config = dict(
    num_hidden_layers=14,
    hidden_size=256,
    n_experts=64,
    experts_per_token=4,
    d_expert=64,
    d_shared_expert=0,
    hidden_act='swiglu',
    moe_layers=[0, 1, 2, 3, 4, 5, 6, 7, 8, 9, 10, 11, 12, 13],
    router_score='sigmoid',
    normalize_top_k=True,
    routed_scale=2.5,
    balance_loss=0.00372,
    balance_bias=False,
    router_logit_norm=1.0,
    router_bias=True,
    init_std_router=0.0237,
    lr_router=0.000449,
    vocab_size=4096,
    norm='rmsnorm',
    norm_eps=1e-06,
    tie_word_embeddings='early',
    optimizer='soap_variant',
    learning_rate=0.00273,
    beta1=0.95,
    beta2=0.99,
    batch_tokens=[32768, 65536, 98304],
    max_seq_len=1024,
    train_tokens=321500000,
    max_steps=5042,
    dataset='wikipedia_en',
)
Below are experts of layer 9 (counted from 0) of a mixture-of-experts language model. Rows are named router (the router's row for the expert), gate (a neuron's input weights, with its number), up (a neuron's input weights, with its number) and show model dimensions 0-255. Each number is 128 + 32 x the weight over its row's rms, rounded and kept within 0 to 255. Numbers have three digits each.
After each expert's rows: a language model's description of what the expert responds to. This comes from a sample of Wikipedia text that the model never trained on.

# expert 37
router:135068091115053172173110110095110137132118114135157133133157146115120105114228144102110155106092131155087124132159180122134167089190096134134179109173125159090143158135118148120150148109139099150154123075134152100159188108141159117140201180089164139141070097146134148121156076140148178189182120077144156182133198170181127079153168076149093140149088100177061111099171064075129162132135153110164119131133112127181120114075145103164129148137152084091145146128151161128105161121098098151097177094090110147060132142112100094089142057118134104114121161112114093179136178096176101103063178106160080109049078108148102145110131139148053140138142154140131089110169181190143181148143137162099107131125135139102119098112152145099117153110111185147137128111139069132142158137147119
gate2:111119115147068166136153105150154162092137127147164117156173133158120073113114081123126130156106123123092154100096111158078154111147136104082214119152105159105152133094155161141118132105068174155077121124121140117116135160103127127124123153062152150136083156072109125127132017152127156177190139053106102076147111077130141110148103131169159169105142152117093079203113110154150124167180112105174138172111060080142124114083112170139097170185145083119130137147093167108147143082151093140134198132133096138095113129178092105161133155109146161131108090183122120082115118181069076115094119125132086233125098177133108094130149118128124170078143114125125128112107186144146158133150177084167106181158179131122102063194115131149083125131081099093139102138120150077105176103144088
up2:133099134158140150170163155167177123101137167168191148104144128135136155170123127095163151095137137151180156161159110100116119168139182152155153180119148107088079083104166141161111143098089142099151101098123166136157164109117142106097176170094149113108152120072126147150108114088176100106116131095092168069130105053088158137129110152066093095186152117103125172184169125126080123209172109136141160152074145145148153127076205149176168127119176143192126138139094140081152131134146157186114172163138149112124138102162112132180124165124113166162098210154111104069106155093145133079061112198140121133194140094096087142078140106151107113155173094152156156156142143117152117133169124124181119209168122175132122138121135118174148085138100082101116112129182092081120073180146088
Middle pieces and stems of verbs and other words split by the tokenizer, usually before -ed, -ing or -ation: st-umb-les, reor-gan-isation, acc-us-ing, acqu-.

# expert 16
router:111141121163124101104076192155168107137160156142086128048141141170189045124109126136097134092081215091146156111115188104106099145122113107034118115092149142116050143106113126141130086143123152085176164123084136135166108114118113137161107146173114084112137182133163110164127100161117140090132102090128135115085134139104098074079114101093090119133156123105162142129121105126152157134094117167075131157160151135162117188108138105128103123156068100133146101186118147078083191130156108111147122165124098132139003112114099111125093133192155128204111146138129143135121146129162128136082133182106127107092197114074141085113150154143140183164135156115080219130164172102131103137088174097111136138120108174095085096113120119171093164133113143156154171093146087153057126154115110
gate1:180109194142144138122132174156175097126157173133144131113118105127118101221150106175151126099136154079149136140111116117137178128085134156109163170154136141171156160130086106173138113150162144106118157117087140053113080128095123100116150100153125130165099111036085103118110130167108096068132092123156165156116114146100138170122053113136119113107062170137075124144145089153092182092146211109122142183137080098116124154114165121184062153107066150104121172191140160135125123145177134146137136126078113094098108100075109082150129153229150110104094082143095153107120114130177113113109122112112149126073139207103139138134137111115124155116229071179147173141138145136090127094136148077185148149116136130098088143112092093081131196152133176165105172102171126135124133093131103
up1:121121072154097143148116104134082150165101123109163092200139077101144159068095146080101118167120136144076099081108118129157109090124116093154074103140142125166137127124150167136111105104127121154115120082163108205144204086171149156115034121104127092076137063146125107102126109125171113154099205110140114085090135115132110153154159121129122144176174111080164095138072187096125109095076064121174136075132161196134150107118124134106183113140170144140139090101150102098153146131097149096130126146127158170183133163193159185117135137108098174097153126123160101110138123117136182135140162162164105111164062089176106163126157099113232071080056141119151080127167105137119131160098112151164120108201117152141157162145141141146083107115133069077106101119092132114139089106113157
Commas ending a clause or list item, plus colons, semicolons and words like including, such as Mozart, and Order:.

# expert 38
router:094190105141164178103135103134152136122118145161100106137086168166165129096133149175152080000090158075112103150134065100105089107106155112068072090149087162137098118191118133143134146118136073130094159089130152186136141149122134100107170119126057158146116143112076054168095126113141106127139094128116113081130150106124151189060113086098159124099135111159079109092166161098109148158126173142163163093158094137109128191130078124094119125102118137238115166080149108108096136081146182128104114138152139144118107119107134172101151166149104056185109120155105150146142137126175108136121104159127157194145108050161139116082127111138105178089079107111140111094139123112088156098108123179148131131107177112150130079140125076101184080145124119195135143138175163176155119131141132
gate0:060152098089116126080190149128174140118157190122148068191171134119113151124180065138145120148111170148167113072154110151142148114138152123127141098148107068108113118078157100156103173173163129149110145114085048172125109130147079072118132137140046139131085163089150145133142054090102094150131111094161202162133090137159133140148159122149165158115127090179121149126149118124162120200105118220140151061122113101105176109062100131082127163104151138143121111152103116114110174067152107117107156112086145157104152134135066137096129143130090137144137153118166136158143101090139114094119081113135145139075129074145081112073142101164147114135093148163098159115193178102035144158187147190157091111148120163183124139108090106139142082085165109085106114118136167141103157129136084
up0:186141116135115146152096130081100108102135121132139123129147135106089126106133186148144142158173126098096171076138148099081138182141096133153124176115154154141131134129140178114154074166165161100190125131105121161166132088163178119062153122090143131168105075180130034125104177167194146162092205175046096133093170101125115135076087122091122118143068137143172070117108129155107105133129140103150150162162135116137109178186184106165110108074101126119144155182143154119136086124153113212164101162106120150110078129155142156160094147127126114126091117129111175086138154110143174155072077125131116131136172186149164156148175158096128108115105131096099136143105084074187084133114059167051103096067150083147140088167149092088139161150111150073149122142078116097156144117140148
Commas closing an introductory phrase before the subject, plus year numbers and the or this after in, such as 2012, 2010.

# expert 0
router:135139123080133142091134118111091105069124080128091160132143159115104101097165137161106100155178148127134118124118164186153146189136147085090084115202086132139121112148118106052149173162176200097127136126133154114084110127081099164156125131121075165122142147173174106155181115135160130123101106093143138118139172110122158092127108117071127133081113149120087110172159161163136209108097082066139176116156153109108100157177167157127104205109182119144135104109077119102146115115117148134142084144068162153101106057146113113152165141082141148123104112150222093104175120176159209088148125140137068132124174128073153165113145137087099213117154127088085114146174078107141141155104135146110135117131142152156096103114082150161148122079146144167146136117111131148129210116039183
gate10:166140153149115139125118145136124130152112125148113187152145118126096095165117135151122109145188099112108145172148108121106052119152142078067145069182079121117086129148184137079123182119090148094038100190165143187140174155095109157138106124146077093086111113127104070120154100161093130154085120157119128175069161123175137137048159158107142124149095137154131109158161086128129126149095104082190130163114143103129139177103165108099171133154164065162141125112092122208136140091116161163139102163126075126096193128090162135140131135077110172156100135086178164091137130149141190110129128208106141101132097105188215088142133119127118113099106155122109115100089133180069134155128092121100124157168049153154110133105076090126112140109155087207164136133176140141113176114118157
up10:089154062129174161135123146129086092181102142117120166151142108161112123085107162166187150198148101138099100115090132122083105143098142165064090154126116131118100130169142190114084130108125097183114103182196113131098168176127149153159102161166097102152114106102149095118097107145178122144130105165154123099107133112168119112141197120104089105171113102140114165159149096158098175156118130104101094172163131141145148073132092131167161078127142143156157147098132154190130096161182069128158115190089071146085118114104120157140157117148104145107136184206109155080136113160135087139148124139161143082091135121138115092149177096108073066159144165197082183086077135153098172159129103118098165198095154128115111111076125199138111070105147100124189126108133163128096135200056129
Field names and separators in infoboxes and tables, such as Coordinates, Born, Location, bullet •, colons, degree and minute signs.

# expert 51
router:121119098162169138185119145130085135129136093151150120125129147091193104174181102127126074121216111124157184149097123158160101116101150172134161095064145128089121090135127122120124085083153163117100104137122115159150107132093134095078097137101134131174199136092064156151065114123188136164085136145137135073083085167168122112143108139111080119080179067135127216130192124111148137087119169099070109106079143121136126116109149072138112110135131192112103084156135137161111160143088147110119168141147133130148156109116122088112144086083136184056114083111167134032147127109132153081121104128152144122127140138113051137166142068126138124076167113074166165182094164139099170143166162145122074179157182074127164154089090141142147081132189111131140132131120153129099098171144082
gate1:136079080121116127207190121039152173166119120197066110142150167108054150086087144092087147131088136118145100134155118119094172113131096081163170046115127133132106104125197152096207115116141133103131155108140103163153153069123165115130153127137098052115101140108152130120102122154181100144155172106186130129051146103139162139076204088115107120137131119155142141111127059180088139086141162081158126138100120121204097123130166125157154146112170123103135080152137189126113126118142124139099138151188134146128093142096072157088104134096129106120111086101145100101082142084143127100127147130087158123141085112148112120101075125072107190183143116129119172138136082128128101050132162098124102110153115186111156180111149166124103151148178120146067111104121128160186112105170163
up1:147137132129065163134092088178102147099123168100137094143125116145131083133080138150183135122111115091178182104125120189130088108104143140155133138117152205124101119112117124182113160180122136099105183211144133134104169093159114090135098090093118207180177155102124161108158114158133104130078124144163149172117101126120087126160099127127110124111093102140114118115111113170126130124117153143028168145144175150120150137153140105112066102086092075082101216123113154179138137138087136128099158111086092124174140106117201113118157186088159149119095186100143163091152094132171079059139078108144117130114156136123162158120192183185144117125117180048147086078115145166145128183131123128169114097105133072131163106119086075107074163101172190090115125095100138128137110105176107
Nouns ending names of awards, cups, festivals, charts and leagues, such as Award, Championship, chart, plus in and for nearby.

# expert 60
router:150060116167144147114184148160138087154139143155106087136134127142186076159090029096140176140105080101040104149172090145099138108151110109098131087150118180100106070057152131166110174142161136135113118166120119140103064151072158141150163097144141109146114126147131158117118140108131111140101097097170063142091109159121124162085075117149175138122137085162138161113121161132115110144115095160128146113122127135159072136107122089117136111133135082084041119150145131128134140146161180111117145111168171135161130176129169103089183106121126161089068091136137074166162129066180181139200021135071093102133107138153191166126123161123104157107153151164111126152132120123107083112174121171109123074192103152098140074207176120070106158131174145127144158146121111120123131157122135
gate1:149095111155124182195154133125042114114150128138139163164105108072166101149117126091123187163146108095131144141127103131092119164077163078101075197097116199090154122098146187096106166136142194081158142120114118144146129145098085176108148153151145145108148155046130113115151117107144126107146133142128146173049111127117077079132134160117095141090086084107084144219149143141133139145064118102142068123094149119219147111100105175142148096137138068123107142106123173109137085135127101162100142141174140131141094104084146168103148089141075018130139150118108152110163094101131109109055174099150103081160129068167142139153163140144122131159140164130126154180093137109113153161120107161122070136134098103162115129127159074084134114184057116134141162097190131117124168156128163
up1:149111093157142098115113098148174117114150111117085150042135045138098168166119162112112115108102134135130135130117096070127098082108119211132130055102137084111086108164122126094157062130098094109131096107107159127150123147185037099122152151088080112094083129143097138165090146128154139143144155162143128172178178128158142177112110108156175123117167135184085091133118093111095144146149136202194107211155065177144111117102161187131098128102097188110152094113192116169081126143108102142161150129138153105149186068147124141149137142102177114169096046108152089208098143155160103135156157115107129172169104135096134093116093097108113141129089108124129130092102131141106093138134142124202108203104129109133181113095119137138139188088115129136093129123107149171096137115137063
Capital letters or first pieces starting a person's name, often after by, colon or pipe, such as J-érôme, Sir, L-eclerc.

# expert 9
router:120090183161177127077081098161168137136168145077093130146113177109141143180123104111119159102139098155123134153131142104096153202125079130133110114114149163100095137124125116099133164154148123159180093162113078191089140136198092110146144081179098154093123073147124082104069132098125151156054134167099104104130139133108187096148154125118154168145059170135137126090118109147166128107137118079110203135075142134136149110163118143130090120093129103102138127125113164160126096116066183119151139136094181085135123060143123161096100098147103097147096122138127155112159180124160086136123153149071168106105111176140155101206170120149088137111099172183074107138116052151083104151142077112103138132160106147117126147178124170091110164135199155143152140194178191058113144111191062
gate1:147130126127165104151147116146078101165125110121137121204152079107072127134133113148149069091105133164108116097172111136124127169151112116110184105155152122116093135134090150120142128156126158099134105084101145134136103142153054098118100170093119110123105123110103117148130123126115118136092123140179118118102097195172168173120114167110091128172120120064163085179054116091163099127124097174098108111216084173148047149173100141137115190160160173138150138108142131072185162169119110144107146084148146085119197125156180168055141109103180120120103059137130129134109155043193113125129104096187113100147170086112119065051111162164171146118112114175182149086101124118105099188119119158138102144134174120119152116156132149135052182161101120096091124134116147070119134068167121
up1:093143157139143125141141136165138085146108112144112049172056109106059198148149104158141086144147115110122127114098095060157134081172098142147095164122115112130092101149102114157195118179163154142089126146164132174124130121217131086093122084119173095119110135131176117118110125134084102127146138138178107082104160112181149204112112158120141180174149094081141057135094115161185103215169122133144105146120118132137103105126163132120137200149126114179135114120188042114143160132214127129109120091149139089104114116082143126107127094086149107127100118138078126144132127107159189124149101103179172135159160192126158137110175116152185122120106114195190107113115103126141067133121138141150105149113134157118088119068148131166110142141083151064136170101146148050098074079130120
Unit nouns after numbers, such as km, days, minutes, plus date dashes in event lists, closing parentheses and table cell numbers.

# expert 2
router:102121191156186139150208115105113117125074097146160155171151135163142069115159116129146109092162089154126138153135170146137145135123092171159108136166094143167182098113117175158077136138082106137162178101100082152096078075111074121198163126125104156130161161114169174130121161101110117154164041157173126043117169090090161139117149135085144152162167106145149164073089099092164071219099121125177132130152144138117103111142114174174162116112144129153162100142158122071117112164136130093120115103121143100164196138064133114112052115218124167130111109141184083105173144168125119094103092204104145111107102087135113112141115122126155124124147128141139115137079151121177147125167129152146089118111088145117131131179157153165159136158125144052132126136108174172139148070100071
gate1:095103126152087149135136102130115110111027112156052132128118145103137065128152107171187090123118126123104180137111100141133195163166154122160147129185129135145163108157178132157158131078111142160152131094088149177115095081145184145135182154193159148125130170141178149120167114145116097137099139105168113099200158107149111104100169084158127125150183097103132129078108162078186062119124149163124096149146103112192101207155078124142115145106115134143139066141116134134176127135146172091109132135156159083140180089096167156079116119174087173144110100121168112128153148143105115143081159151120128133102079128122166123076162192125108132106133121150172149163125150076122168143118144139140077144103120094136134134108171173063227152200098108139151195157079129068105146158118076
up1:081129099183128121103150102149141097112093116180180174089108164120132156149207187177112158123124173110101149137087192102105096124080090105121153124166118119115106132141047090112173136127117137152179166154124136093149085170143107117069074149101119144128135111135126131149151111110081102157145101119131101068120083129144109166159128066109167198153149098149121133143147135141110115099149145101085211148180123178102091114169105148144095062051148170109123169137127104179100135137138075169110179109109141124102132091175130054082091096099161143157082147176145107079092081124150096092101101101098087092133141117121163106158098120164124172142147111150072121150127140186139110166150156131081121132142132071151057092129124109092077193105105154089122099106151204166133157119192094
Final noun-forming word pieces, mostly plural or abstract endings, such as s, ions, ities, ers, ment, often before a comma or of.

# expert 18
router:144065156084095102139132151150077112124124123160163139186092101113122162121158144111107123113106135099130148090102101147136118091171197114162122101116161130146137125149122146131136041135137156076101169147172158111086114103129111107136168124102124149101104049107148104073165147101155113165165139102151112091149176149050124181094125187113163160147122107119178089121150178189140115156199109165121086162137072145129130109159156084113145169203121167152135168163098096115152158098089095111156111139123184151138152125141092161096154105142074134141120099162076119105108132099154124134175125094069208143151143175076130116117079146105124116143078148093121135133167116141057088147068107164157066146106167149148089064126175154135152068147173140159107140070107133178164110023136150
gate1:128095142121093124143163158163153101161134119160152088169154167156082151104122172112105090082115127151166132111132092138110099108201136069149146151109087165136118144112112162109115118148127108088067155114155121095100100111127172096153113132047112120166065129175158139099141104139145087136155120103105107124151141157105147174101103111170154067134121146056167131158117167109101150154151119081111143188120110077187093121147085112111154189177067156147178186167090140132117083064111052137157134128145175114103135123121122107131147118142028104073136066163098149131174093159120156159121114105075173161103086126152110120144113195103196158096129088119092154151146110107116122068106146135152074145170164164081115051118117152087080058105134103124146130123138167058124083131142185
up1:059146104145137136085119147090176125084110150084132143127176134146124174135080095155085192164140149107062093159072130191140127173115136154123140071121145105096122163165153135163170110085193147170136091115057137210105072105101136139145088122178125135129191191129083133123157131143134192140130118123147148076113091146126125140159106156110106117127111174166075104089107044101125131083140136113136170108123125140138112104115076119130119149062187144100112085155123117115164200160089151126166154067146101123141149117122085148112157156145148168130161150148138145135114151134144173109162119089144051143114182156137175133110189087138156118172143165073175135164139103142124127160101117137103113139124101067088157180158174105178159138134140129072158122113142072155121145076082028
First names and word pieces inside surnames in lists of people, such as Robert, John, Ehrat, Chamberlain, Lucie.

# expert 36
router:123135108147152165143119106096139114154150066090130138157123110126146148117039075192047155113101144183149108110119163106119135144059075131127105091116150092143093162156138121115118118139172125124126123072128124121098151138116178130074067187107145106087166127185130116109091170093106146042139143145151111102117138150100149179089114142133106077076176113124111181127062200175097129096125168177129154143077159120162139128076100234112098124173162176084157142148148170130156126149106139132135157142066145149103158164112120087184147162117146117072100139184162068154119109134130098131067148068149127165078146181173116106167173129126134053141117166092051141135147101135091093117111119150142137110166145126137156109094103141137093120142134076166165109106123158136152080181121106
gate0:124110116100129155137129116153137051110157063118134157157128158151141104118114070104087150075078152192103137185139167132128139124133120158173124134123140072118188132154153143109156157183175096106145079123109136046193186123124155153079134155077184133107075157147137146132113141067128131068143126127110106142112147097102107113103174106154087109117115129113076122202109120139093178093064134167085104146118142063202121141174151173086136135140182145122144135103100168065127127113119137213085118139082130137094149098080111144103103122072155214114125096131195141148124083088101156131082122068129136134146130109178157118148153172131095065100110132144084165097157086114092171132083149149154123107177175157146188078111141141166138111192132077116125082145133119162137144142103122
up0:127163183140083162089166143132171115139111153096107050122131126145094135126104181122185155138199136098107140086124085072134101087134113073155090129139083151158138112160126144111127105058133123111101138160140060178109148141149097126152179100157072152193159070154099101153096111149138109152147105156156110066108121148138129092128091150083085101131144124131185144093147119118113055136115139075160158123076097210083112145184127124105101100111110113141185135155131070100143161152177131088130081125103124095161095132128110149096120098106108084136171083126101115151130187127121090134175081124117162106168094105058110104130111056117223137112227104071110096144102188126143100098137095083154113176103082112185109169122127121138118142126129151136090169130057117157150139100117122
A lowercase first letter or syllable that starts an ordinary English word in prose, such as b-urghers, t-ears, m-ankind, dec-line.

# expert 41
router:040182065108166115124149203147143190115134073135083116074167155106085142140136110121115104126145176200140137135125159133141156130112131093196137077089123109071100123135147098137134142086169087084127068169121142166126133079171150131084143088164105088099146127140104223115128131156143110119133070055134159156178128157119048153142139187122070124149095088142175142123103133162113128138177113118111151155073083121141148099134134135154121160054123081148121145138150071139100148146111128159152147101158105101179122113161132113103180112153121140131137076112092073131096161168123126128107166147088141138127150162097130091137132164064138097145136144111135088042160167205168133153112121125089113172084103165164160160106105160126142119110125098107211176155148170116167128076093136
gate0:146144115145187127218093109098109128076108050111097115130147148144118164162129090090137155162119148218145085155136123125147146105117157070090167106152065132166127081160115131172089127123117168139107138173141134101057103107160174109124110105124151157116182104119124184147097088116122121090094109115109113101115096144144098115081116150098175180132128143145108184175102108130107188152165108177161137214169098095138116102151106104193120177084131115135158150113100095120080153149155134138086162109142161161134089082130117193122140108213061181130093115127141115117078162126165163084143088179129140092141190138111164122115109163153139128099187091199165156067096151148122120109142125113094102134163103109146133143146069140090170181189110137109171176168104167117150078139088132
up0:064132064181080055112066181171096148076160066132183145149122160094184119145155103116117172127142123193170087094107137140136198117155136115102139126168120151105150148149182116174149131087166160064099175114176149121101092113118156101152185159089096110108122126141156175137105165201142141149141089104105145143120123116132107150159109139124132157130124124124158154187116147124166126070154147128111138162070114098201101149157140110161079142109174088127094104166189122100120104135115122127126118073163094171123164132107063107109143110118101142115150160134143106090093194105167112091136133108087115174123105089087177157071099125130135067123134094177118178090155198118086113140172185153074129083096200101101148160139115115086127127132128126062120097141131082142096119106058118
Line breaks, = signs and first words in article titles, short descriptions and infobox fields, such as politician, footballer, born, and lead-sentence dates.

# expert 29
router:061154124209130188099117027168151083142126192137112131172086081143118167118139130145142123154068138115185143121162202121187143117141090121137108173121167128068160197120081068160146187167133131144121187188148137121061128127123109091121126064073144157086126106126158100105133152091094149166101136116087176132164120096104178096145106166180072088102144200128150046131123105128118110190078124172143175092126166132152116092113088157106144175130130121144129098082126171146162122158170111159153136126123150154076118071111168095123125111071116180109143168107112141139121131167151121073113108079128138127181139154140131154145141166110144113115106098149145162130159112151153118147199132142123127093134143104102147125135103168105168187086130151130088067147126113105063147159131102
gate0:072155103118094145060136107179150146121126155130138152132096122187131173167165121126162090155089103107136151198120071124149109137170061127101137152166154092145151143128101167202098110143139159163112132152115105145130113149146108140135070159113124175135084120151146148109218151129126120139101137149134136119130097107151120102047145165170075113173141108112146099165133108088128118123094103094123128102163185082111107139133051081078161172148106089098065139089085150148137135109109143163128131087145106118113121119125089099150112123070174158119072146121109034097145105149115170117142082069078144158133136107118091216113142134151095199086152057161083122108096113057180152074178156135141135101105167105068099162192091060182120146072116164110122138141111138140116109138118132
up0:154104172185141104128100134096106088170050061138126102090153114070170140144154108146040128091174113143077114082143152160126148134066157130169111125167116120114134091150170096047106124108106136115163156105120145161089135095182155115115132109083142101135162164104087094156052100101141107103143104145078089152119144139135072126166156044142176129128162124155163148109089201143145167157208128149113104164147086152147139134101187162175103143149167181130132122179184100109144082127101111076163135141082141146164117138128159128115190115095069104100160083136159153113090102097136093162153121134149098102084119146129139085177137101120121109111112191150183093093111134119096147159122151134053099101172093112177155137109129150140096125188151106184139126140078161102157142113152195
Pronouns and names acting as a sentence subject before a verb, such as he, she, they, It, and character names in plot summaries.

# expert 39
router:104152151134100197111116157172111100144176161155134183111127142138120166126041127170159147129156119175105127157097146190101119137136163090100121124101126163103218134151101202112196118173178141113095130133066138105152111122133204079205143092137144147116146151111160102103147102126103128109091163152129130153143160100127053156129137131172075104118117148201173115096183115144086085156110111086202106165178064123090147148143125161109144100134201131101119156144090134109070109117133071146157069096091170133150102107165113106146103108130144164075108130067128106147075149148171140182119091125141122178134151092153136114083102084096175110127150128143179147141106156134154172130121168129108115134206099112141158116119094114126112122156070070109094150124106053186083116114145145
gate0:178107143192149152099137155165140116136135138090128092151161083089146180111141117094138104129116111106119149180080216119091139154147151130143095108109166159153136147142165156104138141174120131161103175171121128164129104165114136119129089117114132079146155142217163176114129137148090117107084115170140178168142187210141160119147129113124096055117139185103092164157179138169138141104095123078120103177123117093094225187168082086123197131195084112129114126132147140130118128141098139092075140132051122114086162145146094102071132107112142129129105116108086112062024149124108123131113158144118080132118152171119130169120136116083147086109118159128149164120158142151080078154067066139129132078146134142118109147118093108117158159112150074147067097081117132142137103223151120
up0:095110101096076088157134077100154118113180125176172137087045141119094075163046139127134217082164147136146087101081091136117098061181100141095172185184126076117135194185075119193141152064153131154122135096140078103144137144134114101123163136132090143151093083132134082144139135150163112102143094069135067085106115107144085110150122175196143115150116140135137129105101114152119142133120075128134172125120161122128119098120195152140102111152127136164122130107141124109119139100122184136134080119175102150153155178128103104124124124061105136148087055134176151166197134166081100117140118119122137120093113125130152085143119063088101172080155119109165109140125084092162139116077157092125136182158158125097143121124167108226107085108167101101142169163141116147106121075110174
Hyphens inside compounds and hyphenated surnames, also prefixes non and un, newlines, and mid-word pieces, as in resource-intensive, Elis-Thomas.

# expert 45
router:117084071093065205145058076085123188102168108104147130149199091066094168186123126105136174079085158109131115098094094131163125131134114184122109121110138143096116202113106180133083071218108141064131132147123148053166129086141132147168105097110176178090100163164156118132147109116154118091124158097174116195106144114122126115161122167159161114126069150122092100134107173091099154149164127139143116199157167141150108151146127095152106155151126083140134113125137130088122177154087151170122158131087190111133102141083159135174161176145110113123155120156110121106146119078183147139131125125144137136189141174144132108156149171119095101107078137121109104147091120071173188111165089128112124153105153101131125113063168137131088134076151125108206126121159153132137114178205141
gate6:185113158168090172089122108150141114124068161153127045128162148201121172059054140155121101140185090138095110099145155139217114105143124121166139179139092152128164121128071127151133086091126096159173105101164148087124092136167173143175127122077128131067151168103162180160145130125062159135160093119121110179130137119123057110134131152146110086063112103122158124150096125129104151129156101146103150116152122057115090177119138162076120121118135086140140160089104132078100086128122141158094156108125106154147122130089104062166171129120158174138132141113097127075125183107154077123109112127063093103098115147148062168177116144139056124128154192101109080156085058105142155118105128129188161162110141159117167194122139152116133122097091091081159143095113181097155096088115110
up6:201122071100118139112131085146132121147181140135164105114071167157108192186131191109116087102120076187126141093159158176179111064116144141138139099101108162103088127123143088082130123097147179125188098114107171174119149133142150112123158154093129130118094103115175153122154110188174114096114145146141161136114145119107169110137113119099137144172121126151099157122085113145159192102139176128110069138161065149146131191154120134185101145120099180139114147107174157122069094088125117129068234114140137150137100105179176107132144078114084133123154136074117092124096112127187145085145089152112119144130191091125126162193121191081056104107065100109144151117137137132104171098165160166061130128114132136105124108128090105131176096105130152094166138207038165128130137107156145
Auxiliaries and negation such as was, is, been, not, still, and verb stems after them, as in was later ext-ended.

# expert 30
router:130129149124123184071149076134137109110195109126169144176087188141091131126139192120147101165172134136143108142127144202106106123121159103113145122125099174148199142108110110059100165138140095108178155135162136127128191116115140125176165143137153146148051137087160164129068128111132157104199182137152101087116077138147128055093149138136165031132089155075155103162148166137089143105186140119135129168134112126131155142170142114100121176126164095142090133145066164069150060129143125121155083157209114184162123165156137105133137127084123098143099146180132138113149133145146173108153136160128164129157144145115121155128120112136157160083167101116110135181128074152174161139131134119086135091118203131183078122161104166171152182081114142045138177144069132127134125170067109
gate0:128119163057087156125090088128117111125164161130194075122069136109133085086150148085168168075190175138115128137075123103044090075120149099124122119149102150148157087094176158098152092120123133054188169142147165121143146114110119169122161164136172106199126092124101124173146072122139166110174158112176130185170096108124162144130137127127157136099090161132166160111170096158070191099105173159117164163117102101132099184165193147157135135124076109151169155136128163133118149126107105181168123161071155144138120125136182153157128082103080179112157117166204109147148124147111123122135078138129115120170158160176072109136157084117142104125090151121103116120157159146164127146079159086149118090203106124155113113072060121081106172132117153092135164127154116084155112196100112
up0:174075121170164153138082070106103152132138126099086131157152113136144151132115119106112110141181123072149107115070117184133172135168100126113172110160107153118090166144101116161136153125109098157079152104060086182127132139153176158114088095109124207112098135141078168164135150119100092052090093206075142195136142177144108130160094064147110122098091096176119142104170130130171052138136149148171140074109150114124123139135151117110099067122131191114187113068137052142108108098162156148159115111117146105153131147090130158117130125167150127127116118151076149164103111094155117119111123101140099103078124117060164185205162112027099116183135132166186202128100149152172142127148116131087131131142132148128140105093106145156106144079080120102142085081102149104131095079160088
Dashes and pipes that open a new line of an infobox or table, plus field words like Type, Chief, Occupation.

# expert 49
router:094138104133129091150119153107156120115122154061102144101097072120116115114101129132116151112138204092177123139086169134112132176109139161129193101113120095134097131209154102106108186121071092122101136138082135139147128144154086146137178120143084130159151160141096118088178138164113097116095097141104092130099091094085088140145140101079117088112152122147099097132142109097117158175134068106169082173090121120150153120166160127141145087165149066164181110155152106152157168162123157112182126192136175090106083180155085166184115082118141108146140135101121184114146114186150091089119053132160112156106146115137150167105142169182069111163166071104132129081041104117199152104090123090197144167102134144162159096129117068143071148114106143141092145135110099071118103215146070
gate2:164083092122111133131150152168136124127089150151100103160083166138159067118133130148109149143185184108124115126155057159160082113119072074121159075051102092107111158126123150143165091124138091125111154149072126129138110094125143103154168114082078173182145157137043118127142133163193137149148063161098141147113124111153115137144106112120108130087056145173131093145114117152100102155128080156159134175129165063100151127166140095171119139158067071091148082148216178152085134173094090156136174108122128134146119148157132132179139137154118129143146156124127073089102139126162182084106159117155157215162119115111122174171136132155117178179171075100125150123080110121140136082128160135155065147121079156104159116095055102091150163075111090124051150115082131169160138156147132
up2:139125100109130151128089145144134160110097109101132151144147165139087122161153143125154099136151115136191172165118147077119157094190117129149141094086122081103074154107140081113138171083137197103114124105128188092105127158124093177116116174102131091174132039097148129088122137119145112114175095076187156173165138154151155165107113089105089097153092067088099143118129111188189144156161101124147119154154169099156110116058088080073078072097140148114206131156098148155085124122142115095098142134125118111121122111151079104105070110156108149129161138172099125118122103158091158139133118155138189106095124154081089101158136116107040155158179127144083103140108122124171081108088131196116155154122130129062127117071116094123121144189132133053136130175077025127150176106119076
Country, state and city names or their endings, often after United, New or in, followed by a comma: United Kingdom, New Orle-ans, England, Germany.

# expert 58
router:167168152118097197117161151109189181089099166099106128130150054120126145174103149083144161132098110084118139140091105100145134122182193172131026117090177149080109152127145121112165173118145134128169084164144155171163104067164099121122094125129146145105098114122114063164133139154166125140122169130135105145056136145126158108086084184090161122151156096083080097118123093176096066161099096076139119129100099144136131107162100078121136134154113093119112088157176096134109119053123186103075114095184049146180132106150084147112133181128161140126173181105117195085136110139072104126122146108049142141098153132105135090143124161095118139101148083158110147174160130100104174135136145127100188110098093129114144148128100062185167131121168172097155090090130146144163121161125111
gate1:135206141147174128080157134182130117100129138155099126156181124134141134175123109119085123134127106125174110169098111129107147114154126157143058132059100183092118183150129113117135179101111193134178123109076132213080133130144111112115139162098176121135138188130132087156149108189155145168140180088157138103103087161143172084072107195117148182118162126092080135161136062124108094166110064048134118078170126119139118113147187092125138145155108133094105105120152208123124164152116169121120123103184131171169105109126130105097170189121102149132087123138103103173150156104092133108141077117053129122158132156027156116099146146113126107117135107139123128166165090117055112160102132116192092094143120140096169089119086096160168132156093098121109069080114132114135118190121087
up1:045113221092179150082139077104072104153095152153126115133089138112123130099107167129126145084099199143139179056165091124138140215149091049144169134192099138173130121061114135133174111190123120112175187142142089066139099121058145092134132144153086116093124054169135074149146125139135111096134144135166109119095102103089074142147117093151090088147135151117187115093113175115125119169108146193136109115129139129157089100158135169128145195109154124156120108117146167159167167101097108144143125138082117135066090123123111129130112136122155119094131188158132107116147166122164095157060115149136164119114106139146111170134115152133090106101151130066092083082074121107154095099200163030100133149166161127178100137131083115126134119088151138120157134118153131099093127096126141
Pieces inside rare names and technical terms, mostly species, diseases and foreign surnames, such as sal-am-ander, pre-eclamp-s-ia, Bér-ub-é.